Experts of a small language model.
Size: 8 layers, vocabulary 32000.
Experts: 64 experts in each of 6 layers, 224 GELU neurons an expert, a shared expert of 256 neurons.
Training: a variant of Muon for the experts, 437M tokens.
Below are experts of layer 4 (counted from 0) of a mixture-of-experts language model. Rows are named router (the router's row for the expert), down (a neuron's output weights, with its number) and show model dimensions 0-223. Each number is 128 + 32 x the weight over its row's rms, rounded and kept within 0 to 255. Numbers have three digits each.
After each expert's rows: a language model's description of what the expert responds to. This comes from a sample of Wikipedia text that the model never trained on.

# expert 9
router:089141134086141146103127031092078127109075084106115155149155114128119059147131140135150166115088152107189210115123084146171217106051098190147148123158164151115101123125141121167150148107126129170113141106145184149117084111132151109092087080142107168178147173152085106120106124106120130092150069141124198138169172179087118128092126135151108111128068130129117168176083208121172165133111095104054170167136088107157115133116155163169155130141152101150143164144073110154160100130068149078157107132093135128061105093111121097187136122075116151140109094128118171144178140133141093124125144114111108113051117145121136129157189119154122115184136202113166115102120140133116129097109
down1:136127187116138126096146103128138119168164095097139125178155125104123082094116124157223121124134140168125129130186128152133126123099139122146120120106176173125129110126122089128151121131150215100145126162134109132181119135133140071134180132109181127123155133122170127123104146125122113106054159064100142078090129201130049123106119136136134170153069092161143128126073123144111108250156149126044165157128136132103095130196121109106082091135103134138171125055133162149072132128101107134153081112141126230120127015182051173127053111092139141151058119129140129121127128141095132128138114130119128132131116126129124128122121153139103124134176116144151140132119142232151113129140
Abstract and person nouns. Nouns after articles in explanatory prose, mostly abstract qualities or persons, such as character, right, size, man, love, confidence.

# expert 29
router:105162148108174118146143105077141214120080108058113114138145174126132114122118113096176140103103144074099188130139084152172140092089097207174151106157195119068093088156103111100144157133143120158102131112106185177107115108135149112174117012109124168155127150116107117100042081096135135116171114192154212109111161179100130140118167116152126134132092110136128164146136190103174109186120101108131149147154112093117145166139151147146135120116121124094105158140073095194127097146092159127139101132089167123111141082144087124162174067112116096114120071120102166158146094142112144128132130090078063110081139145125113080161148161077132121150129169190137140153133124155154131073092
down0:081114171132131114082127160181110126066152152131129127123121062133147058131129144129142074140117122127106133166125141104140124091101162132191095120186122104132114156158164143206082133136128072139132099092175157116188150146208146125124072140133125087126137121153093126127124142124107145142141129134047147154080128127131184127020187154145121136142122114166174116144134141196255157115129138115148126104123162114121132108111117123124155082189111127166147162037151148128113179119129070128072117119132092136141124218129109139159108128124147166126112142122140086085166137132114131105100171138170134098119209058089129118138125127105058119117121112118069122109100097133124159115156
Codes and abbreviations. Short capitalised codes, grades, model letters and table fillers, as in AA+, FWD, Grade II, Mac OS X, SR.

# expert 60
router:108137181118118116158157184073122157145123154068064105199140172159151144190087118131083129130100131118151069099180120097131096131125114108132163124127141164116096142153132062094182177136204147139116147085118113084122122093089116118107122205186104150114164145095141135116167130149187129101147064127110203137127123136114160130041130143101147132142132090135165201100141146115159099129141158058080165154127129080174094109109155140123218136086117162112082134146123132146162127168105147109137115163143132091090168092137111134108155120068085177141140102120117182085125102207060089171161153132119109105091120166151089139144141052081132159138134131145119136084119146094086135114098
down0:122142159148198114193122155134127188085097133129118124130107130163127145119141085111156147181100077145125135133132108176124128135119115147136099128138172094099128142140118124068157083138138128037044108195131162133123143092178082137075131138133099110112179096111120131131078151133128147122132078128049084143099117132100139148144171080134124152119132115155102145144115162191126092126150090113096119121123101108110144169116139130130131146132151123142131114131188129125126128120140149102131118133143151191130131129101191120143101129138095110141186121138133125035232168114038212129094083121113161255215120048181107129080129126134128127138108112132144122128130117128128099198066
Prepositions and section headings. Prepositions on, of, at, from, for, during introducing phrases, sentence-initial On and During, and == heading markers.

# expert 22
router:140100146137160106136131143113133162128121135128120075144144187139143103113138101111126139058126157109091121165125077109182079119110131163144152107158153132118115089118130123165109108117107161121120123108125134151171054034032104102133098054119090138126116157107087106210101121103143123126161151150136186150156155115130100127171132091150117141119069121157159121157166124114125100115115054103114143164193131108165166167109170143155088062113110164095098155125110112169178144151155177089127083131131191097127203111182091088187153122064059147089079145119154190177138099118149075142136202149097129156096091128133127134177156101116120103159157136135165142082117162068179171104142
down0:109140129110125139194182182057129129139176067093119116143162108123179067163101169100110063136132163126117120195134149093118127133128131126135197123164114119158171120185131086133084162049065085085152161125108112178098147089135096156094141117096055131139104141173120168214130096111110097096129155129125033124159131118121159141153145113134096089081210129126126129130136139198060132175137131132124151125124127171094129120126133122134115080127137131108145129068115130134113025138176103181154132155143126140115111082124102094169128115146178111125124103107160131115135138061160151110042145146131160147073144114148125108162085106057140130133211135131175149139127116127125117133124
Initials and odd bytes. Single capital letters starting names or abbreviations, such as M. Ahmad or Co. Rd., plus byte pieces of Vietnamese, Bengali and other non-Latin scripts.

# expert 45
router:106125130103107107167128143112101152122128087146043145157196080139122108103063093067124143093089131090119079144140116127171160059074130148115169126121134204126122172203067078112147158104194117105114219108123148190058129102080124097151129115151137190112198097123131100141154110061178151110165119121142141126131123156107112077157144095128064188139126101114132151133163137080123122188143124098124114153141122104145132099110134166173099124089101103081109130208122080180158139151101150107137116130073138114085156119123109107141132133169109128112055106101117204191157119137112108172124129099109120101187159155112093111110109070115157166123146169134120169096138143098097135146107
down1:033038125129119124112095065105202157122137129130204108174138135058061134095136167127147133107142164185123093138072120121135150122073122141146167109132130127124234129191153139146084124132126166048150142116115124058131146085117175097125109183139115127112115091151075130159105104119106162121129121109136134120110138150130112155123070130200128123134133085166103118119151135176186161121132121128183088129096139141094123145095103114156190089110129104107175118156120137179149128169227140153129134146087128143168128118149101128144134131167148124106170133218108132121100067194112131120126120116135155168136129132039141125131116121067125088127111158138124161139099083062126120102100
Table cell separators. The pipe separator between cells in Wikipedia tables, mostly after numbers or scores, as in 2,016 | 38.

# expert 53
router:101159172105127105135161120100111104142130158164127137180129166149130128189123144091141137142082162081214062150165138082147104111092123133080135099170187177138084101094138104082163109098175081126109133105112176158103081112097155160091149143201080135162146171067144138110096119120134181058157068126126181137181167164132109089081132142201117132158141066128113157154119187109182109152151093127138122128169165094157134188051103175161159148048161107134124155128091104139169139146076153129127105106132110097130165143153117143161190128138048155119122076116110180125130089157111111113163114129117040128144164117120081101102146111120144158162133130114112136081118158115131165121121
down0:055157102143139135090128114136153110158193215135165121117147206094226161138127044131112045115124123128124130143141125141157124112130150179075115150119107082135117118097118162128185135101124129100016187142142128117123105132156149101153088177156220135155130035134131134122128104136120164130134150113146129164102159139125128119125108166131139135108086165125147119128142115170110161057128123117136158123148112071139054136142122122129112133152115147134031132163089126093120127127095148122106073173149105079125072100130177130130176125129124190124126105139082107118134131136125131139107131219128134180127125129200086152142075121131124064120107114130109129087138196154098130076155
Prepositions after verbs/nouns. Prepositions such as by, of, with, for, after, under following a verb or noun, as in measured by, body of, respect to.

# expert 51
router:145177120045136100177129100146128134138072112121153105163174157155185117137098143079138198100111175154096160127148146096193102032122155120104164075109169153068094088148113101105167195138156145131130142123148148149068103155185093074134125121119164141183114122101102094127116128164129187097127117108132121126118121107116111158121119069163110119092095060162171135131146159122117048125134132100100141115137107097141090170118154136115131107108107087117098120188163085195117090149104161065174074109133149063115130108162105178214108126105152134128147141106103126104180078166079103142172167118093115116086109155187131121194090138135117152166155090169117130107130141117178117162104
down0:121135168107077098128075066127099203134120135141107141127104134119128067120089111190118145114118157079124228147160119091075110128129155090144149153132115054115119116146115127140121061106118075129137123117179123122165121118127094122134198044048108222120127148112123110121106140124129131110125127211128090162126085114174138123135111100123054119135145157104127096124093255136134117151154144122134092184144140128117144080127112118106127161177132161136120129122123139058127168120100106090124087127127132164138132170137125135108116110130138155115102121145116144087132116152142082155131183135139175108128151169157156129159119099141118208135120133123042108206128206200101154153122
Month names. Month names in dates, especially at the start of rows in sports schedule tables, plus the apostrophe in possessives, such as March 10, King's.

# expert 43
router:138183140083216104166147107112105138155104120136117121105165151159173134117111135131132191125121121121156084165116110105134152119071129194131168094166184165124060069209113132167155136119110153116147215123141136131116090116058137099144060186154061118151159164047093124145129073058146122098146100138158153143119114151082134121110129114147073181151082100110119139143133136131143144166159070081102143135149121098121106114103113143115137073129051134147092134215121126114104105199123128141108086128124201068099128131111127124111114094149128160120050126124106181131113101111127144137133160121107088100078162128125112122174135180129126135151115126141152220100114134121151164078082
down0:130107099134114142110127145131139079077129055128109114127058133128139189137074109107078123128133123121095112163127069123155128109150246129140154132151141124128138135197086193238106124149134205112137132076115193140106127143095090111125095111131122175135102116139223122122179126110132116113139111092142122146087192178134225178148135088154154126140179104116139129089092111087132154128131138147169167109148136119132135135156189129075126134039200120130118079186141125125101100144132142138168068136123102132097127092104125098141126128139129087174058158079125120115108096176165128128137135148123112097052174089128130087105167149142106083127083106131156151149099141135145125118139
Line breaks. Line-break tokens after headings, list items, infobox fields and article titles, plus the word career.

# expert 25
router:087113126110145124119141088074078190132107104107085113167191132142127122135087128155128136098130122114177136086165143164166173117106112152109221075103171093143125114172114134175181126118129111167078146111117166105090138137114105122049109059147126119154178211116070115144111138127111149088159102122164181120175180175109151143072135116138129162124138102142137157143122129147151080100121125111109172155154055069185156185043118161105147101139147103114152177165142125149129082127098125073123091193142123094120115145122094087160086139159096150151143098133114121176133123119088152163160147146064069102100123160144072091169225129096095136157113121131133176134127126126128186115089
down0:106113153100137012128132149170135162140190077083113120193142133112136127156066101051099129146126107205154143127206107167135108167127058123118075113131120128124127124103127126147128143159173138135133103167069063064090102126161144083130117122127118150139117127142170132203129114108123153143125119101155130134096098130151048126093150116138130135138130126124135123087148129129140168114139145186113072123128127177179146131232182101158124136233108130146119130127087129099147157122154122118000107120115108110147117153081149223091119081136106128109117113110138154172178160130130079112131129131091126140141121073150199111127083149144139147090099098146140132114149132146148130133129
Time-period nouns. Nouns for spans of time ending a phrase, such as years, season, weeks, decade, day, often after a number or "the".

# expert 13
router:083154147095171120165153032144146173103108121123135127168164149100123089198140131087180185139134105085146167110170108104113124115103146171134201175168128149064080122140134050112121176147146123160137151158110148147102135125095138129113114173120100144103138145112070102085129107149104122107156067104087194124099143138133107121130128139130112123192093147128122137175142151111180137192111095048112160100100110139113104184092174237185119145108120131058062121130147098138125090140126197129129134157089084128119160112110125091193151104080137155087105136143120121124185114121141093139151151101140108123061094173175063113121132161097169148113103171148122151091069117132143142090113
down0:135179176147119102134156153147126151129116099146133073122135223200057170200080160122127130104127140182089104157147130021156174117130104165115201123129176163114132134122124089088132131150123115113127146118133144197112154125213120131103157141131108090099144123148194187163120123110129129146168136095121130106095174098128157098122152146096130128111085127117108031130128131110170096183119125122084129131158166129147101131107119135101055128085115133101131143116098149128144120160153204136103112126161070125145088073151125088148138124146144146095146094162173161117048084132052079143129133126126127131123154126068130085138108144084114107154152094109139072104193180110157119126206
Infobox labels, name fragments. Infobox field labels such as Location, Species, Population, Density, elevation, plus pieces inside foreign place names and personal names like B-jur-holm.

# expert 44
router:118155130096121129130138103114107129146094170073106081204144160156159145152127116120187145119091121175167091161120119073154118059041073192128165095176203190144079110165085102194123135125184091137154143110092155097072128097101183154128129087122119132137154152146078120115129095100150137077127074116125083094136181155084121132064179119134124168111124097120101159180130108111107092138197133153120137175144065097158150210057140101133121140061112156115099129127097114155099089182115146156103106184156134136085156113147118146120127135087089157079116142122135145154143106105084119115121189141111077088163125137139130124153130217088116137123153100132139145115098167093151095133145
down1:154147094164129133116125094114178036157157160162087135131200110146142140091039101135060121133122126230142126123110117142196167146144148160151119180157164182138176094185123098138135136138141133090069219145142081128135097125203102124185091171116119134086139112097087243110132143158139129120126122126144106146128111146159129133110151112155132125145105132121155124127110126119132136059160055081153126119213112171138139132141084107099148168126133084132115102068144090120143136167130102061122193146074093130158074126127041140109100137133130127127095172183159116104127114102137078133108082139127084108100128149129118142125146134119119122116105109146143113065132127111127151134064
Commas. Commas after words, years and closing quotes or parentheses, before clauses such as "which", "and", "but", e.g. "County,", "2015,".

# expert 56
router:119126147122151113139115138145108231149133116135166077159193155156123091118083102124134131099126127149116082106111087117135150093080089129081124117157159130080135105110119134212109118094128104130150099087096103158121069134110145135105113139126117127152161134043114106100120101099132154128144144150216119091159141185101087117127164077151066146152118064078133114179138143095138108122150166092121188165158110131152154153004138126139167088148100061130119165135131069174116124146137134129134155111118170120103133127129106112122185114131135157121061158082081150195153092105107133128153130155098108138053149121163121109205123149085133195176133134115134139125139160061192184160088
down1:173127126100134128074115132104121156128199130134108128128134133131063149129195203122196167112129130091148083129154126129131127113106153049126176129123170146134129159133083116157133117114067133131101149117228140127129068131114148124206123141155136118134132128086129127173131111100198130141181102137126131163129089130110132135127113143154136105100158092160081199074127132039102129163136103173130176102121141131107101193135125008129143163110097173129092112116138112185128125111087174164153091033104130117119123131127162118109142117102134132152120157133171148186118126124133124129117124131136055087127111101121109140135098061100219086088132148116147234107132128117182129135112
Line breaks and hyphens. Blank-line breaks between paragraphs and headings, compound-word hyphens as in full-scale and well-known, and opening quotation marks.

# expert 52
router:080168101072185064151129076135091160152092155110087100134136148113134123116116087095154118140102139080168103130156136169139123059147134154152184043107161126141104098133106114160133145132160082144102168122110157116130083138125106083110091057136163117154202197081102119101093123090167207080178106133116161122161146129155095112107166132097063174127093141135135162151119119112101116083176063139090131131115108069174103132091198127204107069168143150108062138182100101170118125146087164163147160156113187125093173144116082150158146095093095092146121106142117146139095128117087130138166153149087077106155138184166111109136129173067132137145158112144131150149092147106170116114135
down1:130242136147124120114112128083131131138067119029132123119115104118152119049132203122117100091175199126196143133114117132133158125120115134190141144108170125111124122067094134171116121134128092134113098125125106135103111138120146126128101130123207104175138182153101130175148155123162167119116100133095166141124091130120058169076101111150193161085110122127133133110099126146137078133140187157097163090131130128149017096153129255125108156125119134106120099114144119112177143118106139127116080067117149141098161114142146128157135121093113127146135087148124120116179120174131124080165127140103142120130150166120176095109105033050156124090147178133139155153178129135129147122165
Years and dates. Year numbers in birth and death dates, filmography tables and "in 1980" phrases, plus "century" and decade endings like 1970s.

# expert 50
router:072140202083153093161143133112157161146088129104136075171106128149111117170056118123144141116132171122159050181133105061113149121157110165128135106153176137102099125130089118120166194101179090171062140087104107143144125105118116127076141134161055137127192203060178139151140157097146133079152119152132170136151152138102112107052132122170101142179093118117113178115115176142193103125189119142126135140151119115139087143068178141159131123072163152117135150138127113120117121169064123156129147144147138105097132112128150091135183129105058162111090123061090141105167118174112092138130154096126107082109130115148078108142103160102088169149133186183150142102145149056168106112072
down0:142207173114151134124130098139143137098124133120124158131129143126108121143207119113131139128139132152111118144035149128123114127135157029026135126066101092105142103133181142122117111133148112129099117133130155142138080094126147070127074093138079129123102134128114131140133103110116151114118131125136129144154121125123164128131082200140127159182095134144137138109163136180148086154131188132125118199127138075134117117125049153139108102134122131127054123071103104145126096103124174126125120119159137167188086103134158145147116065156122121127130160100130126162134119115224145031122091163145107089173163217095131102108110040231126129182179176063107139128133160133124159156153
Locative prepositions. Prepositions "in", "of", "within", "during" before "the", especially after "part", "parts", "University", "end".